{
  "hidden_size": 256,
  "n_experts": 32,
  "balance_loss": 0.00677,
  "balance_bias": false,
  "lr_router": 0.000604,
  "norm_eps": 1e-06,
  "learning_rate": 0.00373,
  "beta1": 0.95,
  "beta2": 0.99,
  "batch_tokens": [16384, 32768],
  "max_seq_len": 512,
  "max_steps": 10615,
  "dataset": "wikipedia_en"
}
Below are experts of layer 6 (counted from 0) of a mixture-of-experts language model. Rows are named router (the router's row for the expert), gate (a neuron's input weights, with its number), up (a neuron's input weights, with its number) and show model dimensions 0-255. Each number is 128 + 24 x the weight over its row's rms, rounded and kept within 0 to 255. Numbers have three digits each.
Before each expert's rows: "mostly gets" lists some tokens that are sent to it at least half of the time. This comes from a sample of Wikipedia text that the model never trained on.

# expert 4
mostly gets: "Q", " North", " Ro", "N", " Mc", " Nor"
router:108145122104170119145165106148125118122135145135118142134149112080093115134114141173168135145147155124135113166078140120133101097165160152092071125099100106155125087118126110110104117165132129157098121130106117141143108126120131149114125098109133139142164106099141161127139139126146133134141135157071123119140105148176111142126148151124168151147136131094117115136147110112113129155125193128124102154164073085098131095133125079124134135161159122128093101135137144123143113096061121155110144127112142138120126077139143125147179099138151085104131113090100161133121121131094117166120133136105085093165147119172126137127128148103150100131132106139161148108103124125112127170134152110170123107114108103138125086081099091123178098158110175123116115104092120171142137149103087
gate0:144121111134110107143141105164143104099128114143117180120137108101130120096124137096154129146132125118108105128143157164135162128163151120097116182114127103122150099104145148106134111083140125115117144115120137149169149130137152144092192126091142137144137108108133130109123117102150137144133121102093123129182103167162129138102116086143121105140137136116152136106149144136139127118073127096098041116130128171139108126130124116126149137151169117143115137099145119088142081184120122091109124138140120180136075077126142095165170122141111118152136109112111114141100133138084159094102120153120132094166141134089157134198111133110141109124138156107102119150142107123121106119177149106151161116124143107130114146082164061100152107171146136142144132120085144137153106131134166
up0:125120133168139108101117140075126135139129130097167099118146157144144143117114124141128144123138157145106123132136136131146088178147136141195146094125137108128096133146121130168095138148094135087131121140140114103109120127134122125140091139144103145093095118138119142138122121160081104130132140156124152135124186103134125133134148149167074173176125119139136095156107157102156123120190095114143210176131108107152125154123114172148104104113114133134133115159110091141111160104162114115165098130144150129142140165131112121151105135118102141080154127183146114098150085122173113163122152098144141136131163137139093122096146131127122155102107093137169168100127177141129153146067135136099082138165118080121126107141114122137123168116113108103148131121170105114113134152118110

# expert 9
mostly gets: " John", " York", " William", " German", " David", "ville"
router:143172126126084103114124156156099102104107152117071109114116151126105109156120122123129156126128120140163130117125132123106099102093172146089103142146126129124122120106159134105110109129120124152131133139119113124114123139152159168108132153123134130125123167052153122113126143132117122103088135146086165129140128180169155111133134128122160124196115164164163092134110138161127119131129192148102091123159108102147125107146111116135111162156131137139138120085170118101130130120079151123135132122130100088088184095145138117121163079124119148113111143066155177134164116099110142132083144141098115099156160097114095109149109127136123108103151171128147151098113161117109121161124135173147100087124127118135116108117110123133135134119178140124122154163072137154114163112090117
gate0:139168117125120113105123143114158135134100141135162101143170114109142113122136147135130113114119136154121098114106116124119110101173089149094142136144170127135100139138146180126128153162125134116115129132168144109161197089146113102106087132158117107117121134101129064144149111094115125150145120152126192154159110133146113167162150134134144166140144121174157143107142156122151177138162125160096108160104119145154149166109109140089116144136096103117151114188100099145133152121151119096141136170112121118126152126129123129104130106141102144126127158059152127098145090145126125125068105102111123139107145107146163087188111144137173143166161157142157129148121124114135137131134118158114155121124133152149119154125138134116128145133152141117091143171118142096115196174089105
up0:135112119154139161142148123145116141106153143095114112113174111134126090133145111101115127175132117130128128115148144150119135177115134090167122105134085139115128131168108090133090114106140125123154114136102106115136088129081148106160147120092137135113124141065159103146090118172121116124167102181173173131075133100127104118109140128122132087146071165104140117103091101133137121147098167116136145124178189124098088128191145125164161153100157117119121129085167158160135125097099124159108161119122136154153116152128136125127118139120144128118142126145094165092143159137119104168160118128131096128152100148092100167097066116121112131112101118141120112112110137129097115121126171147125134153141131119096156077144126129148168136129129123136124112102161110145159107105144158

# expert 29
mostly gets: " car", " Or", " Bar", " pre", " Cor", " tr"
router:104172131118087110169114146106101108103111089134142137119155156111132118108105159122128140143115103136154114107117105153080109118130140079141131111093133145136100090082088137081147071108108100167179157153108162122145103107118089106093069126155120135149125122132150140103098137137152134129108203102145135143128135116133108120089119144102127112149105171097132140102137117120120120124130118140149122145139114143099147139142070126139139156142131106122123085090182145098109153112091128125146155113171127169097119113122123128139174140120154167133114156080175144187135147143103163127151155107152164091106100102152113156095128174098129121142133184140114150104135131077115170153097125115125117107123120099130114112152145125114125128114130102108143157122140152156148146122121128
gate0:148125156105152112146157142089096129123163162137189171138144119123130113124110137122106117126113137117107112123154118128134127111092133105084134136061143134156108114123164150100127104147146096120123111145078125133127136080126135123083131125145088121085111116106138144106092113134154119140122134172131157118171183120130190113143081162131084141114106131138137122149110132140120091119137120152140181156115147119124101135131124117147126130179134153160116120119154151111132093136125129089111108151116127107144130137145082119143123129131109147140114071123132141114119097148111127090063125124126131184135131170160169131163123138075123161162104135130085116131114122126116102155098148139089092097124123096102140139140127104081136079143136114197128120159146092159131182145132168
up0:129157171123161144160159149100124204089131138131129153122131099094143106086142139105126151154108110103128093112149087089100078109181146140146098129100121136128097138159151114102118116101158082136152123144113148167149110091164133098088148117122115145141158118127142147130166138123132125110159146096156160149170124112119194115143088163127114136091093146106142118112134127121116121126126132122129097142127126127120129164111121107117123176125139141142141156103161131138160156133167127096145107175200121109129153114133092118162087162140117117109141112132101153125112168135132132103107187107136162155115120173123161133121101168127126144154109120134078151123161125096068103135155133119130164156099153118084133162154127114134111132121139092110127090131133128107107139135136146

# expert 20
mostly gets: " N", " Sp", " T", " New", " Com", " May"
router:132159188106151140139126157123131126123117112104159078120129079098127131170114121156104125129137120152138111155103164098096093096110137185077094132083151125121122103106117117146125119168159130119122150133123163119174104170149156184149111113130125140135108126101148137113103131137129094120141144114113119115142145176173129102162158141128166142149118128100125137146157100116137140135112138123126089185147127127125122102141107119091103163144191130090124124083128123075142106097103134147116141114143141168111132098101154159129155084119142105133104125116166123175121130140126090139095147129141161112139117122123123168152121114150080086112114108137139111094127118135143131186153108111117132121152112094110123097110091073155122114154144158116098128113070151152109155162095118
gate0:110149143100167123160097160115093114134105162065095117119199161112107144169120136102109140128173125121127098105128140132100138123145105149067155126126136101109138156113128131158160135132157112140125143068111086130166129132148144124147122105152156113164151108150118154138124134136131145101119132154093115142078149163157131124117133100125141148103107074118178111144147127103106155135135116120112150115111143151143109108159145138113128148137183144144074090144126155086142127093120074148135135148136152191115161164123129129155116088100155126163121118105090099136147133142137146127135097169119161108121133109152100165138158139128149140097095119110161134098164125111097120136165153087156149134138130125122130124123146142121152138090151188121138087085125120161138130149086127
up0:154130141127105121123123103123097115130105129117136107136172136183135163143091142103091150171133064117098144127099156112074102157090124168102126123133137106130086146136143099125149092124108109105140137089168133120130140124139158148149145141150145124131108112102105133098157124126132137115125113144094105152098115118092128161121130109127129200123114104105150134118114153117105138124143101126050134149172109116140159128124165135105174195125171124143140093161168123168166128122126136113136145128105116119164164131132104104106134091112118159172123122131138103178140108122163152138108119141149121162117166142104100143136111124142118088127091101114131132166142143114120139132143104108107145125156181110127134095170164117086165123131120128128106120100121151141146073190127170